config.yaml
experts_per_token: 1
activation: "gelu"
balance_bias: false
init_std_router: 0.0286
optimizer: "soap_variant"
beta2: 0.99
train_tokens: 285100000
Below are experts of layer 5 (counted from 0) of a mixture-of-experts language model. Rows are named router (the router's row for the expert), up (a neuron's input weights, with its number) and show model dimensions 288-383. Each number is 500 + 25 x the weight over its row's rms, rounded and kept within 0 to 999. Numbers have three digits each.
Before each expert's rows: "gets" lists some tokens that make up at least twice as much of what it gets as of all text. This comes from a sample of Wikipedia text that the model never trained on. Tokens count by the router's weight.

# expert 3
gets: " that", " and", "n", " which", " it", " he"
router:524502540484483488493484495549544485511520527494554511479530480536513512480464531460471512527458490482470478493483526470534526505488510458500488468495495535485582549484523499560485533490494524484497504521493510486495529519499459505454522475522547503566490514498507459446518507499530506494
up10:506477494528458507524494524472515502528496500520526545459519459491493529515536537544492504488527494502516502533461528512506517461498471472515498483553530545491468461480506486480486504521496472491466514517461492482566495491486518525500505520515507504488481513481520522531502501528524483523
up11:506527486477516510504522481482474529513520522541510511535490509503544472501529523500560551519478520502527484474504526493482538526499469525484544465470531516487533527482545502511523512493521484520481495488497495544475493492515509477493514452498541519528485502465548498491489527506513529499
up12:519523504491529513513482491535526511519484540473512497532476507506486520472509489447576522512511484524561505527530464523478498475486488460520474504517463494517507503519547516530539544517502462489497473494492531496486483492532487487481510479512478504493479456540447499493548508536494500498
up13:520510522496476476491463536471507507509499525484492545513521521444504497504469506487495517521471504464507482490484498498518494512490562472461511490534510528465525492523473512495484546483489464507473521480484507470498531473491494501442487517511556516519487501524517495490534518429538470478
up14:509552509507527499515507501463493476522502493499474529465503500490504459468462458476484458517491506550450557489504535505490499510502499466521545499549497507459494505534484542514488514509509498544483490495517536505473515530505513534516512494491490524504444505517491501507513476497468527562
up15:513543486460501512429524530499485450539510531556483517487488486491505488488499446493473452530474507514496548476523508492481473523474534491477532502466511503487520489480479508446455452511487540465516488495527484550508497515539476511513497514483503452471538508493483469522499530451493544516
up16:495456500490460524519495508484541507484511467499515513464453490513557524533472528509525494514535472472419538514520461506552505481465571483506485513516512522479527479482497492487481483534514482497499484527485499490500445500473510517482489513504550502457519535526456462463505499507473504477
up17:487475515507497484546516505505484514498502520539534494507501489492529513500491490475498501526473531493475535431513474489563531484506442519511472488518483528476502523522458447459476540515492519533474543522484501505519495503525500523510522488547524496511525494510535469499486473519445468527
up18:489490514518492484498465509521454529514477518492521508507490471492510533535506467505535489497512466496484469537486506475474503500520458481517457520515492541523504524476494505518506508492523532541512485499528509523526462477525472495498489470462528476487502455500493493533449457540531560517
up19:522534498476500506525533477518507511489485488438488535469516491454523496514497483518496541512485500568554491453495495443556508517523549494523502507507509520520494560472490472512497487527497514521496541498512452505513472520502508548519495512474541526482467478469504496509524511502559473483
up20:555490497523485470479463493511482472518519469523469471548508528488483488511478500522518530481506495511542476463502501520540513477481510499487491501543500509498474508495531444517520500506480521483501458492437528514505516504472535495482544497482505517515543506459493493540554509476509452497
up21:474477513491498501512492539537505497502506457526452468548506466518465468504545538555471542489524509506496494505510490498463542498482511511520453480528481486489502509498511499489520519460511469474489495501521508500482505544543484498514528500489520466523514465500524507496526489489532479483
up22:515566504473523483446490519518516489519486485455515512487518485500495473493540513474493460534530496464511474540500513479472484459462520497482462474471501547475488485512488489509495473454481513540476534481493437478468484511547493480492532518519502472467474506548513523492505514482511497536
up23:467470481516548495456524509508497486525497516524484498496537533517558502512512502490528559506476488498443487490481504482503481469496508530560478523490502508511556481493442487573483469510482513536511470481522492490486490485506511466484518420459524494478505488496502546494470503530492476494
up24:497432488500522512485481501479477496480558468530494497496486506479498493493547507538495501485547484524515512487522459487539506457457500540541531482516495450474507463472556488450498511489554489479506475474516490479513513488515464483479486489498522506536475520509504487494466466472500517486
up25:515506505532497471518485480548473482475479472488507494486505498507478482446478505515503507481519549565519488495472468557555509503491466488474468523506470479478479544544473503538509509546503472520482467463472496514475525499481506486522500466479519508557525527519549510476508484478494499518
up26:534499496477469510476508496513538533504464531516509531467478497529503522508500505481506535510541495518522520531519476496447503490485523494516458459507499492482518531497513476512461463538443466525517471484490472504458523485463501489517498507472521528521482493506527488553489479495453451521
up27:484506465517506477517484451511537502523491493518515523530493516512550528476494507480482477537507520479519460503500462524501477524447505518491556530559509495525517475493515492505479460496511512503480538481545536525472517457509472524481496492509497504533491526502445499508467484510533477431
up28:519476515469509481484442533469504538477472479477481501477505508486490500519516572502544504525508467480500569475469508518503485486491468472532460507494521468475518511479528504494488496462540502514489509480496491539485503502510479455495513449505484538482480535505528480519493507489482495506
up29:517477508532488499507519548476474503448484507452518562543520451507479492529555526470523518550471490497509489486508527496501510516527462520498510472480528490492499526471520465444486521463505447511493475504493467491488510488518521514521474510527504485540492481444534473536496520475530500515
up30:555527535448474503511501527463514536516511427472516491539501511527543473491515495488510504508468468483484496508494483477457484493525519524475483541468476527483502498501502522532496492517506454488507495529509470496504490542494505528518516490481468515510513552468490472463470529519497484522
up31:523497533471490508500494494557486484497483497483541517501533484481518527571484440564484558528542507488484536498502502478497513514518467495498512535532448525505478532494508508503524501503529505503517488537471511450504476473512509522527512494525490483472503544525460486473441484487447547506
up32:518523534482539535496498530490490518470484510522504518510495469472528509458510498474506489504467488515542516462497506524532498531497529461534537448488505474517489472478543481508491496494511507476516448482478489492489543498515543529538505460512487518475489506505489466467514505531482506486
up33:514489487479494513492459482491508486532514541458494487508493499514528471529508454525528494491501452536513465516483521522450496513524492483497506537548503542539482535480516501493470517460531492520519476506556473499529462528492509520490506424490517467485506502520521453482467508462484507453
up34:471484536487516531557513460486493480526517519470487469498452496502474512453485518514467520532527488527484518487528512521503474519474493536481490513502495468507488500468490511455504496533524528454490521504530524497482513492517485536469473511490515470495525476523505512496487510518522475467
up35:485491565513474497497542524491509505453502487512499481544488492492528481508501479482514483488495491470563524540466490467472521518516512474488491473516499537491480538495566526511517511531531526542517440537527531544492494508529467482523476547582450529480550482490506506500490543502525498473
up36:506500486516464536482513479502544525484487518479528470475504474475538473489492472481493476525458489498512506505535495518532518468576476473514510481531499498514470475502453535541512492516514463478501522480507508496471497497495503454542497480491513540497508495511499485492487488526507519486
up37:530517489509483508536495488462478464542443500517504501501476507463488509481493478469542468547495508445489552507496487486465554520467539525489504492523472496490489500526469544489503500515509531480515436498456500500472513509533524493533519530502526524538530460506440495506519467550484510435
up38:558487484511499521464477497493475454488488527482529474461520475480493483480493523544465536500489490504499505473480523516537453507512518524493507470532461505470498516480456491508524478449563523504495507462501501453502492513551495511490533505522511486509484492497491519490456450462504504511
up39:577479488478483534521514500531531502498524505506485494504508469497516463508469510479506499495521540525494486515494482519504495535500515473520525538557472497483471525511509499542474460482516448500480496510543510468504500523516470489483491461506529474508533494486516536537470451516471487575
up40:476538512504530494474486504514516496483454484489467503536512495511546567485494501543475493512505528461517463503496451501529485518483527495517523518455482511513504534473517550510541496501541505495497507534466516556505493475489514474549460474509493537525476502518503534541521474500488506453
up41:511507500468540493497510500445507519506494530475487482513479484507530476517450532505484517499420479530470547518463466491441473491485483536490539435506480501507514484521540497505514539551518514515541514528493494465507505520513460491471496497493469509486477472489541514523546471485510492488
up42:518486535510466480546462502477483473535484541514507519539522525483457471456498450481513473515492459479525530503465497461475498537486503526509474481505470496457492515509508489492509518538513548453483464443484500514505495499482479487516499507527494492494491460510500525489471476511520524498
up43:487471501499507485507469508491533499536526497440504533495473550539522540512502489500508480505485492457531460508500482558507507484505470493499484460480487484489491460482515458556498476492464514498505529480519509497542522457493524495465512524516523473514488487501473488531517507507511448486
up44:516486495535494503490554484528464486512489490505481504507532525487510504484479521518444472454450492488469492496508476516505505475550473480509519473485494533521486515494480490517482516497501484499473533487487475493470477505514499458479501489513483497486515499476504533475469516497538535495
up45:513528521458510516488527449473457498504523522503544506467489513538486534495497497493478496485496542535451541461510512491482488538554469517490507531541509506515499544507450464528462539521474496477509547493497497511473454512526473504514496542466487509508528475534510511512522503475473486497
up46:507483483465535517475476510534521492485504494492529491508464507476511521457522476483517476533521490514520514522513501461470508524496498456503475538493477501540531492513449479449493532530465511488498491496482467493482543488491484517455530484464513514493480489527494459501447543517548513504
up47:544462526450520504495481464502479508486489497553512499560503468506500551474506486503519532531487504435495471550465477496517491476525509510487541493506450510474542536515518508506511489458490439480510515499503485496501504517487481495512488509493510474464500489472482515509495509501520512509
up48:505543519450446515504495515482532510553502452519466507456463447539490523500482482490497503510521500477521518480503483516526524526485536504492563535521441463486507501482473498504501492479488485542492449521484484541517493478518506481541467517529462529527495498523471512514516468507588493542
up49:502526495491530466510470482519519495497495448479572478542540537513527464489511491554517501515456522526538476483486496485547510510571473501550512546470470532526515487532533467503520499488535497513497458472482461513517500454487532479494483513517486466552508495497515512455522495536479508509
up50:492483482488502556498495546454472502536529447506498473510511475488513484505509520537475544527515476515468486500484521484530492455507526483515472516506529527497552465505518500497517519514467480464499484478473522536529492522510552459492487498536514456494503492493551524490490485506496504538
up51:514521505487470502534503512500534522536509492509518495486508500515519489505515558490508478473495468484507475507500488530491481490520551460498503480487494520525490503511477488500480521460505524530507480574478494516485510478526558488500534500446519517492489506458475527505479496507469514581
up52:527542516496502537456516477452491507513475486462522539490500516495501522531512465498512477497450507480523476508505492477475480492509526510531491447526523536524496480490493491461479557516500501471513494482465544507543485548512479546466503516514497479513530503484499503458493519466485539543
up53:494486526497503501492481491540477499527512462551519530491498513495500512495487478507495509482498505502473519452495523481517491531507486543517506481487502510520498551520517519484493431517465483508531502500518450525465459507535495502478486522469494538490471487495458509489539479475504501482
up54:482480543533506495539511457473548482497483513532481488515518493485504486510464528512475494463459515493508516508460506475522499477494539479499505488512541491460528485481527469458484495497493472494526487500517483467479495524508464497498479550497521510457516505488507535501525505487500459485
up55:514503532483488513493514522509498466501464498477533495477499488494501503495481514503536532484486507509529475508483532558459530477484466519531490491510512523520510528478512497482506513503509493488545498460451493532482502468501489458496490563487531501540509538472501483481491489470533499528

# expert 9
gets: " G", " N", " C", " M", " S", " L"
router:482476485498496511524496482549528477478484477510518488516459558470466467484494505525497519465457498504514534517505509546533523513497540526530515517515505490530508503519473511512497465488527546498523503530519473506492480501509526536513526481510524485499448507483469518532467530506523488526
up3:474500455472496478543482498508505520504472472504498480486444477469523469562455436466505502464506509485498520501481537480485463499504578534515555483487507467503494551518534477507507538498492478512541491496524537506520441532466529488473442511504558477469517524526514485446476479511504474489
up4:503450546501532526509540494468501500494481534463479480470530551493484450511497502501503504512455508457504536525480517492542509508536489460533511520513475500493472524532487479498508453499482511476488447533542469526498462478523518455461461457538545523467476514504454502491516511485544505544
up5:503537503457510476517541501521467548503530534522474510533489508481574505479513518487517461481489421496507524463509532513542511548541507467464481489541522524495535477476552506441532508533530518520467481479495515504515499560516504499531508512516443521493531492442465484503536523481496508524
up6:516514486493489476487478466482558484499499521562454491504459483517519476488525524506493465555542516489464466512478552500521492503513499477518475487534500500503493500512515504518484499513480511461461510504548491516499467544463480509493504473551476490453492465538510485492524534505483485481
up7:474506489491535461496479494546484531495519487478523482529502482484501534510496510462526486485496510482510492521487491542521496507492528505499531521528527504563481490467475473473524505466527464474511511507550457549521494469522465514502460524511568510478518536530479522481465480487505489449
up8:549510496475487501516494519514507489492498485538488508413469557519520543518518508507512493510506544491527475489497506469504477501481527449498504489446451517484487508501505489557441537552503527520497499519478517445500486489536485508508480494494543471519498539489479517479491532544480464537
up9:490507467483529520555479551519500512516493517527514485483542512476460506533519508513512482518500482507470508513529470456507502496492525530513490474527496471536511504488489471505479499463487479495560520497522437476469505534485461487523516515469505470483486526539472540468524535507501498525
up10:524474509514531531485488485498499496491469497513506473497492471510461525483507464475494537465531489498550503493459448499516491490479551535485519468513482507486527460478506503503485532498491520498489540529519530466484523506521479466511495494530494518509506535514455535548504510513531546503
up11:494489508539469512544522519503513538477497476514521510482488480467440478505474463510491503492534461508467524519510516436530501495503536483474517499514501490541522478523481481503542490497498520526518516464505477500474516539496525472486494501479518475531514494505516539461474524509485496450
up12:495479489483500488492502448522504472514516467476527486469463488534519488482541448519497511469482472497537527520468498538534547503537459483531485487482509505501474520554499503519539477463466506519519507561529508538488454500505509496516486505508517532459476493493491514487531501576486492492
up13:558484510517460448535477538483533489507522474536483511504480473533477522545481493497499519459520498556449508461461537511502481488496533508483483495503493539475511530460557503551536482502495552439509478490503497491447494457466527485505512434455534524476522501482521504482517463487514468562
up14:494488542470420486467530492489494521456476468511495491486465516506488498457492532528520522534524458506510531463525484476475531471509488537515509509509527515460504495514480493543504525505502464487514479492514502476480501539485543514507528467541506487508507506506470499480497524505441499504
up15:478518497534495507532474514498496507491487497491508545509482487522535502479491491542484494464498479512495522462524459472484506453462468459453512468476470506541476482504501508515520468538502499524462513465508463504490541576506520505477487505469473499534502492541473488513470480496480483548
up16:497497493481465518496509470552495467506492553418470485486501465451491510520462510473492497500497491487512503508482510493520527479467541477501491479518464497544524480486491483491485509547488511487550519491549473511470528511497547501507511478520472516522480523495518500527499529501477494511
up17:476470515505503506497530498509507493453499516504559514543505512549536480459565471501511457502489542503536523507469494485505527462519508519515473476497527493458514540545527506499506478537497522546548499505508492515475467464512528506489544508536487505463510502438484495491518495494445487521
up18:504512501511459502499474477520512496528494541472487528506496504487469530480486489519481503551556473448550490494508495506505506486497523485530474452510516499508502531506472507498506439490503501480496482520459478519477512501496507485469505492487481493515542497503502518522495491543562514463
up19:510490470513546516492512492471502535500489561470503498512525513465512503517495455541465485507484550507476505481553457491478542507505523536486550515519527485507482519543523459511536518448524500506512500499525467529514497546482468516487508430529465490498483531541478497473474485551485514485
up20:498523446482490479506478434532520519491452509513521525512467483492472510467524504527561485487528522525553466503495487473489491452490491460492515488501524537531508475440491522486496529501524486467496479478508542488482473484531536473477501520505515499527484503484502552464469465509488490540
up21:538499484514501515498494514494510492470510504499492524481486491523503467500493498445535495499510503492491482467492491490510493523476515556531517541507501430538522497528515514483462500508497466487494487486512451473480492487534538527477506486471459513502534505527490501476478448533493468507
up22:521496507516480514481460514515493534520490497484473473550459531519485471515493534454512532460464482542497489460523511491458510532536533510467500520499493500500507477471512486514444539530483507513507442497447495527475499498488515453490472495456508480489497510499497494496507522476489544525
up23:485493451482516455491424463517510499469473480484521500498506541512540477473484508499482510503481469512440508468507511515527549530470493487503458475483479498498491542514481501529481533498507530492531524479490533520489461488442517465487506541573494437522518488502473475530535508486513498490
up24:479472537486515451521492504451517484557534509511524498505466503499519497517504516471505507471510496481469430540486483524496485493504551490493529509449489477527491523471523528469458511489499534492484504479511543477474499491508452503504502502444437540487499462500489501543519509521524503497
up25:493498542478491504520495487507477480485502472536519498519520528489499436469489493471542502491476514510519488521448492516536500467530470469484493480521463502476515507500446505536485497517545493497483511532464481561523520523517516516505474477484557467450537503521500504532458505488502494560
up26:466522541442554514476539486510501540491512491512494511545531519476451512493512486451538461511515470514526488508502486510503471519522493507486480546503481542509492503529535504500488480478515517505488515539511479528531508482483494524488543536499497479468501556475481531517480539485499487523
up27:515500473487514490507505536526489536506505478518519523532479509536476506495506445483468494459500492516494516473501457458497480559482508512474529492519509498485502495474487480482504482521469507448501540489477544507510440474511533536547498474495515529482531496492505534492477532476500478557
up28:522502458478522526467471527566481503475498435523491503498532498448488501500536475528457505475521499517446540512502533498523499480522475498542505483514542503480487496466490507480527490462551494500498493478518512463563494544488516476497561510520521492512520466479463506521494454490488491437
up29:541510551503469513515498476524501453502513496498525487475493492521480467515563483489552475527473501497516487518497531480513534486589507503456448512483497523459499497498505442491534528489522502491530513449466481516528513506455484468498516477473566504516494483474566492557495485495493481556
up30:543509472497538479483499534492511501479490471505502456513496530492541431527509515503478544502454519508486468512465544482469501506492468494481442514496496539542535454494491477515496468509519467516469435498503480516519505470442524506533519460495496539499489466511513476447481462509489508479
up31:469516529487444480529499495518523485523517494476516494520498531489502455533500468535540538562527518475526535509478524520476508498498511479478478488545529459550562529499474510530535568479525496537448490486512462542513441525500502545486503521466475502504525532503476521498506491529511474586
up32:472486490480438506520523498501570500473515554541490472543515495522439474504489499527473500441513526473479523520498520554478530479459480483550467509509533463514520563505464498485517523487532530511474498461494549493556497497554543467521477501471486511530489529548478485494496462548499472471
up33:523528504558521488501476497479543505468527494523478468491534494501475527487484493523483486460481441513499521503464482484541534499464547522509524475489523509514530480552479498524474533478502472530521508541474489478479532456515485488525515460525488467499465492508502537467491467477505483500
up34:509551501473490496510496521512495531488510524515507502502483483510494511517532495505586462483432486488464518452500540534481505495512508466504513502496515478522541521442507521510462519523474516488530504527521521520503517471520522515477524495498508539497503557483516497496525516496489474487
up35:509474443490560485521479513526471494462491518514534478540486536505507503530477537529494504498506461481507484499500507467493525505538478505525589523540531504540477459481507517545510461502497488541490516474508500561486509515508525510483490535506506524496508496489514473494469501492541500530
up36:494534512516485473484483510506451471504499458512512498485528551518502516491507532503497508529545512509498478473483516515500534520510480511474448520490534487489525491499485482505463497501508526473523477491523468484500505521477492520442503518536496503531483491528526518500550478490493502540
up37:503478501499500501544480535499517539470489496490507527459565524459509500514471503527573518501462482496446485482488509547479503513476482492476564503497493500541540444520488519516508474453487550511536485441509483480508488479460501532514481475541470510465500520479523493525452505527458517478
up38:464480462553510514476518488488432492479474525540465459499514488510495480498463504470494477487469543491521520488462463541492484489554484496516506512467486487484493505515505511520518490536488487525483497513487490518507546484520474524438469483459524488508512515517479510518507515496529516513
up39:462486513505480513507467495526495519506518554480529492494495500520484464482513498520501503487499484509486524466490480533504480528499518492506501543452451487502464533474484474490518450519502482470533546462513467511530538467459516530539537471466497505497527463508486448489507478489541458517
up40:482469540522461499496535471505576532485485537517504517471470513487499560504481516503523506562487481496461532492493529571523486488514493454476465475459535551491486486490539471494508528488476495539498462510498516550503472482498500447514514498516455482487492474473493484541507487540497539533
up41:545478501488480503522509516496516509495519506522496476501499525486521529476464553480521552503501481544520491506456474553439534541485505452534519540477473487469527503509519577485492508498516522539484457496497487490475484528521531498536433468504486473491510526505497526481486467464549477504
up42:550489513553537431538494452512505493440500488471498498511525470489477475502508467491514543505489509474515535497508533488522478535519517455536512507456508487496492492462487498489539513472489490518517462508454535483514487429487503454491492515494501484484462521514472475476479505489469497511
up43:483540544499499490508494470525502468515496527478487518510551535502530509520530509515478480538513491487503516506534462500488486512484508508538489482479487490495520494491465509510507478510498522494476501490489490486489507444511488537517449498511500501495466495528480487521521501461486459470
up44:493502460483532512515504533546526523480503463535516540492536477494494538516504505491501510502476488480455476529471481591512480474479493509514565505529513504441511504495508532544499507492471500480499485462496496517528474505499493457509519485475498526502520524480521475480487498489536498506
up45:470482502467459492537539530516501533501535517500493446504443511485503482487504473528518494519509477527502509488484500475487496512483460457500508512530530540508526508469530491527527477458501501482462524495488490528567495509492464510475490491470422524466516455504492549489474464470538506488
up46:482505517492480543538479479548525505495484503516529495481509523487490503459475501485487530528458482472504495490513550492521483514467531512504522526474499504462493491461502485513507502521514486530477531510460492523482480520500548506570517502472505488468540482548516465502492472502485492523
up47:532441497469458496439478490487536491495525512511489541456487449510494510443521498505510509534469524512436516541512536513532513556522516497504521498444487528499524550491480477562539497451485514524502443498482500515525477462479511562500484523522513487514500494541539489470487502514495495514
up48:511471481461487536532499503517522478535502515544513530501490507509492480537491535527465532517488486488474472500499480515495528486512481547483512516503529502474486526514509537514529505528530506441509478482484514489480501492518508522522515522497574498536522500525505486515498461446480449473

# expert 0
gets: ",", ")", "it", "\"", " and", "ill"
router:541540495524473488492527483461491514485483471479463492505492473481480522498499465512498503522492514511519475511506523468520498507545483480486513553521491490494525483532509513480515519485523509457497515462490544492497497511519461486484517528480515487449542539491503499448489494538520492503
up10:538519516507523482506452477504474475489537516499516498501486484498480509469516486494477493512483549497523463505476526525503480513533520497467464470485529477515553482478525478504530496475567520453510473517481526494540533492475513448471490490536451534485480495485494470484479520485506526483
up11:515490502480517518502452503493516543479474542474477533472525515537461508531519553548530526503529527530483483476538522524439475565541496525501510527489480504494515493498495509469497488475499484509502450475526527505522532506539457486542474479490463483455492522474499462533466478506462501510
up12:533514508488466458488516505532503496549468474525493516456522504511490499491520469487523469472470523471456552476510520495513482516495517469518493461538496501497490461505545474540505478532499496523471473506508514526503474543497499524517490512523524523452517486507516484495462438503541474490
up13:538499501488501478527474519490476506544513523477536495477506506541522493460525455529497526465533495517516467480487502516493500504453504571487451489511500509477506517465522485522517483509478543488482531483479491477485508499489515496512502457501563553493476503508494521463516494476463484515
up14:504514542475508504490532479477498553432508460473478483518514504497511511513515516511486518506518507472490478466501451512514534484524483518548541519491503437526510503471472496542534541490494451518505516464484516490519519502493511493510502490502470456495494517455512501459520524499472485450
up15:511497532492468457507515496486520487481503515512512480535531482490518496478518480529471482524477508511521474497453501550511470504489487514517482457500511528441487487465473511506509529569565485509519469498492512495486490501476563509491501491477502485548506488507486510516511438494492507520
up16:499499478518521463480478444488504469470504495567501501488541505510533527524510486524523541508505486519535523478497471485510490478510481510535505502499503498513497469515472496445534475504479475458486522486496529536501541513464509497481513503557519493512516492481471546493527503495486481497
up17:535477519445470491496503473535469476488525499490529490505498521564510497506525497524483516474503508550550453469467483473577452505512518539457519489506472540555517477479501521469486498479501493516541492479486486501487502476553491477521512525460471491497487483506518536528533483490492522470
up18:483500456540505492462527451506490503508541461470501507482525520478491529485519475516491517522518475475514508501486516540510454509508488496481493536518501515492452507479493494453491551506525522502469476488502488483473480500484467506512465477454544514496506482458513533469499499507462518514
up19:486541513493486475505482472492483465523490515416461518504540469500483544489492476506477504508479462497520488521514533524471532557496506498499482481537524506476509496520524471493506544457501446524465497480502563514516476497559514503472479485479494473496512517508483513501508481484501490530
up20:502488555540533504429512485513561472502487469478508494511496464532492506479466463515513521531524496469445524506531549501558523489518506494528520520526514521437541507542492489483449469462485537499492512497504520479491548502514486490469503481506540457516534507487496509493449534493509549514
up21:529484514525486490501504498497475509496482477479507513485519565521493536499507524507508488504511497489466495496496531495489511485487508507474544519469501470501486538514558460477513487512519528548482464529513444495472482531489536516522518501522497519541486506453490455464474540459473485477
up22:477487553545519499544503519540480478517504476467518510508493524490507462461533503476470492488427538463454490520510486513511469499500524504490514503488459478491460476540547485497522488534523465441489507486522539468487488567553452504510535502505495471511548508549468518512483511505503555514
up23:511506509519461537504478452492468473476472452517507523487534537505540538503491507504467546530540480496517502431480502498476516522547504517511493495513488477484531491548472519525484499493511519468515539497504504492494490504460478490500487482503480486471501507524559457478484498489507479504
up24:491495486516482491521482491476492521466489498535476498481483476480433527492579533474529490482535457509514517515478510508474518504506471544504554488505504540525531495522530486499518481501488503478512502530477513501507511524511483457493517548459529488488547526502485483529505458481492493521
up25:509508471489485498516519487491507540510487520462524510514482513451525509530499503527503519486514521530514467523481479508500568492501522457495498491499520526517521495525486551472461493561470565478503510451497465565546509514529542510496445492498496489516526502446513534459544503492460474487
up26:526512479447479493509505516509494512503505481482464485523478518503540469453540462522489521539531489494517498508482512527473459500494502499514519510493479437468535473491482496463487543500493514535496519507471485501518494528520512478523430506514516479482449524524471514467492455499538494512
up27:514522526472528526507482510493507532507515474516530537492517498477504541497508506515473461523503497510523489489474484497484507490507489524530440501499495517480466490517501494502497468534548470541511510521485462532512468525507505499480485461537475480486505562518541535518479474492441486481
up28:479543509494536493468515503527496523509422533486518517484536486524490490510488496514500496508500508487518533496481481533483483495505483505522486547437503492508496429495496486455495485551501496502479487509496496472545469492484535475503479479487475492471544548480484504527500517436489501457
up29:497463499496497517491489477513485547528514517469484466468523484532519494483506475540523552511502517516513500504525448468477477531451486490485501487484508463507486457466474530482540479494521469489477498508533470526466465491499486503537472458490496520488510507496440500477465502511546502513
up30:483496486455521490488462483479486548472528497506459478529530489509479485487509495505486476484516526559517490499508514505520536493500504476490490511513497516493494489490516498492529515524476526483478544474515543537486484523476495509469507487553497496462528510488514492491478474487543499507
up31:473500506487498499503487524515490470464506520480488503526520524499518492503553489436490519515480510549511519500496497474489496529509518522492511481490561499562469483519526500492542538526510514517492491452491495472500510481506487502481475518456498465482519519500483510508540480446479513514
up32:475473466478450526478536502495474483486529492495509476469533511523518519483533503549483503510515495511475492468492541543516531489491516499499543533503571473513486529468518504512503496491497502552530447482496531506493484528513476508502476515510482541491503480528502489470484497508540460496
up33:493496538494502499525524494477505474460528524430532499504504566513506505537494469476455529489518511495487511504498454500492535537513513514479489525498539501491556480509519483501509534526477456486457511502505491484488486532531462504510502499487475542515506528561503498532509476482424514525
up34:494494485484502510531491515456511471545472534510520529474494470505530470500492509481492494487504508511516523489495491517464460480502489493485522572466473474461458518495534511531526556491488524489473496486508486497460513508508435543505514476500488494476528511493499486520471509479502495515
up35:494490466498475496466487485462515501503510504487496490466543516460502500537474546472525524447521507520496450496506498502509501521529510507472509511517541493498500522518518517501535561500516552505480474524504521492481508482493468490475518538475490482510499496506509501478472512499535516528
up36:483536539458484488521489514546493529507525457504520481458542502487551478516460537494452489511503480483516520462558483544477533492502524487518526531511511492530514483483507525479512516513521568515523458452486504517485501488526455473419491538491527486538492522546503500530481495480453504489
up37:475479498512497484458485439494522458559497476467500513523504507482464533507502523491486529539534492559494509507496517502496469526495488491507476517492436473540491496513488492483496515547456487467529459464512527509484519468502530502476480480464575515489531518508484499476494478502469501493
up38:497537543511503472498506465477460512529534505470521511480431527524486486460510482453510556511485497488490549516496471499452516527492526459497515515501482471516489491471539493499504565504483495445497502538519535498521478515517477471509502467446474468513491476498447508533510508510459505468
up39:500506536531471493487524509505442483508493499533441498476506500510496536517534509513515536514532535461455478453487536514491552508508528483478540519495493522548487516530489523493506497490455532529480513514540502504524482483528523480499526498464518525551537509477522503499505525487502515471
up40:532526507514507489507462432488484521506500512477479477477499512476508489498457477509500477498454480512496494475519519520537505556472506495515455486506515505514493523540566493512496503478501512477493509507474492474470472502510471494486530467505470523533558513515500565454515490541542483503
up41:513539508491540527515472502459513508516516482494461525493543528479507509480507479526505473487512491487472473472537538477523496548492516553534493533479461458511548494441491500462556495553502513499499492524527569495486535503484455525504499486478461485524467470507473519524484502531544470482
up42:481492495515456492498471473473555550486492431517502514503491477515463493512531506480525544539476486512523527534522476514481482487526518499572483461521470460504511524492530556546519515509491569504472519512498545490489503514492496513496530468489531488484526500468500472448499511470470499481
up43:471514532518498486515509506473510491495499498451533495497490519514532446515484531526522480516547535465501529469485498507507515506478508522490520444515470526538470519481515500499474534500499473525484541502531526524505511492478471508416533502515480530504509527512504533516484533517520474474
up44:478508494478527479493487479501491499527518476505542490530556503520492506489487494515487487492515492546506513515483520517546501537505466521482497454481454495518494474533490465442536518522514485466523508478443521462503489466495576549511507530475558496508501510517493504458551479503540491524
up45:474494488485474518506519485505485531518420459524478455503508530522472509445503493475497514451498512511492504490482517487503526507483497533489521514491484517498530506498504499505519466518524476518497527487502496507494487506523512527512463555498518495507504511537508522540540512523525543488
up46:517511501510493474492496509473499504506482442483483485467474518515482513504465492545534499509511503515517496514497490534532538506496494515520495536493478460524460500480509510485475509520529499517494523475521475497463467452523493513522482532491454493508481504493506511493492452468553462496
up47:505559498492501518477469437545532476467531480497525466492514483506483475487516535458526517469495483539529508522499507526516575519485505492496501521552444504510509494499514545505468503492491522458533477465550498506503508536501495457484501483543475500455506487482484525478480480447521517500
up48:511510421547489497502518511505503499496468471479532481489485537446532461498542509462483514509455454518518464544486521494501488500489520495513534491494546525499470485518490426476504508506467503541506499457513499531501540516535475470566490485510481478532467554507511527517499473504469513479
up49:514471505505484559503532490448545516495491491468466497516490494488484505498503458475491507502524541492480490517509465476504495449482501500501507433475516497490468489477495486505518506503487492444484503467495455564489502514476522543489489474490514495496493541489518499519456488508491449515
up50:528487516519477509508475496484477495478535512531520491551502480500465477456548521515501526518442502549502502503504521509474498488485530497473475510470466487527497469499510479489527536503508535467518510525502541454490522503526480533452514516484470504506491536483506504506497503488536486515
up51:515483474500500537522467480456512509505528503480495491519522551495480541519479537486546527504502517520452491511499508527488508512482498480495455474510515525502490515514531467480493504520497528451541464483465498539474455469486523478498522487511509510468485518535505482520496504516549509518
up52:510481514516474491502515508534493483496532494493525514516476518496513482478508538537494521546553510514475514530491514506514505473534511501463484511525476456479501502503510458492515449510490518482471495501529503519477511500505505507509459502512484501508488496476526496507489480512473501507
up53:522502525516485492490504516515490524495497520435510519499519496465455573496530522495545492541538499479520482473542489470527507503455511512499509491542480483461542529482539446489467491509497486478538528515501534509425484475472486466578506520493521485473514502491534485468472511467496543491
up54:531481520546496502501498477462467498568457499504502546497525526522515554493491484500542493531465510533500489481502509511499572542567525514518450488521483555500508495508531542521497496512512467546499512462482505515514486525504463528522500521533544490556524498458504482500514477492512537516
up55:502539490504541500497494499533525450493467515484461478483503468511472518490519510512491480486479443491514486516479503513482516509494512501502446532465448556534507466533524502491483472499493504518460478494502480490489494521499516458519533504489514491514458537532523509478530480511518502487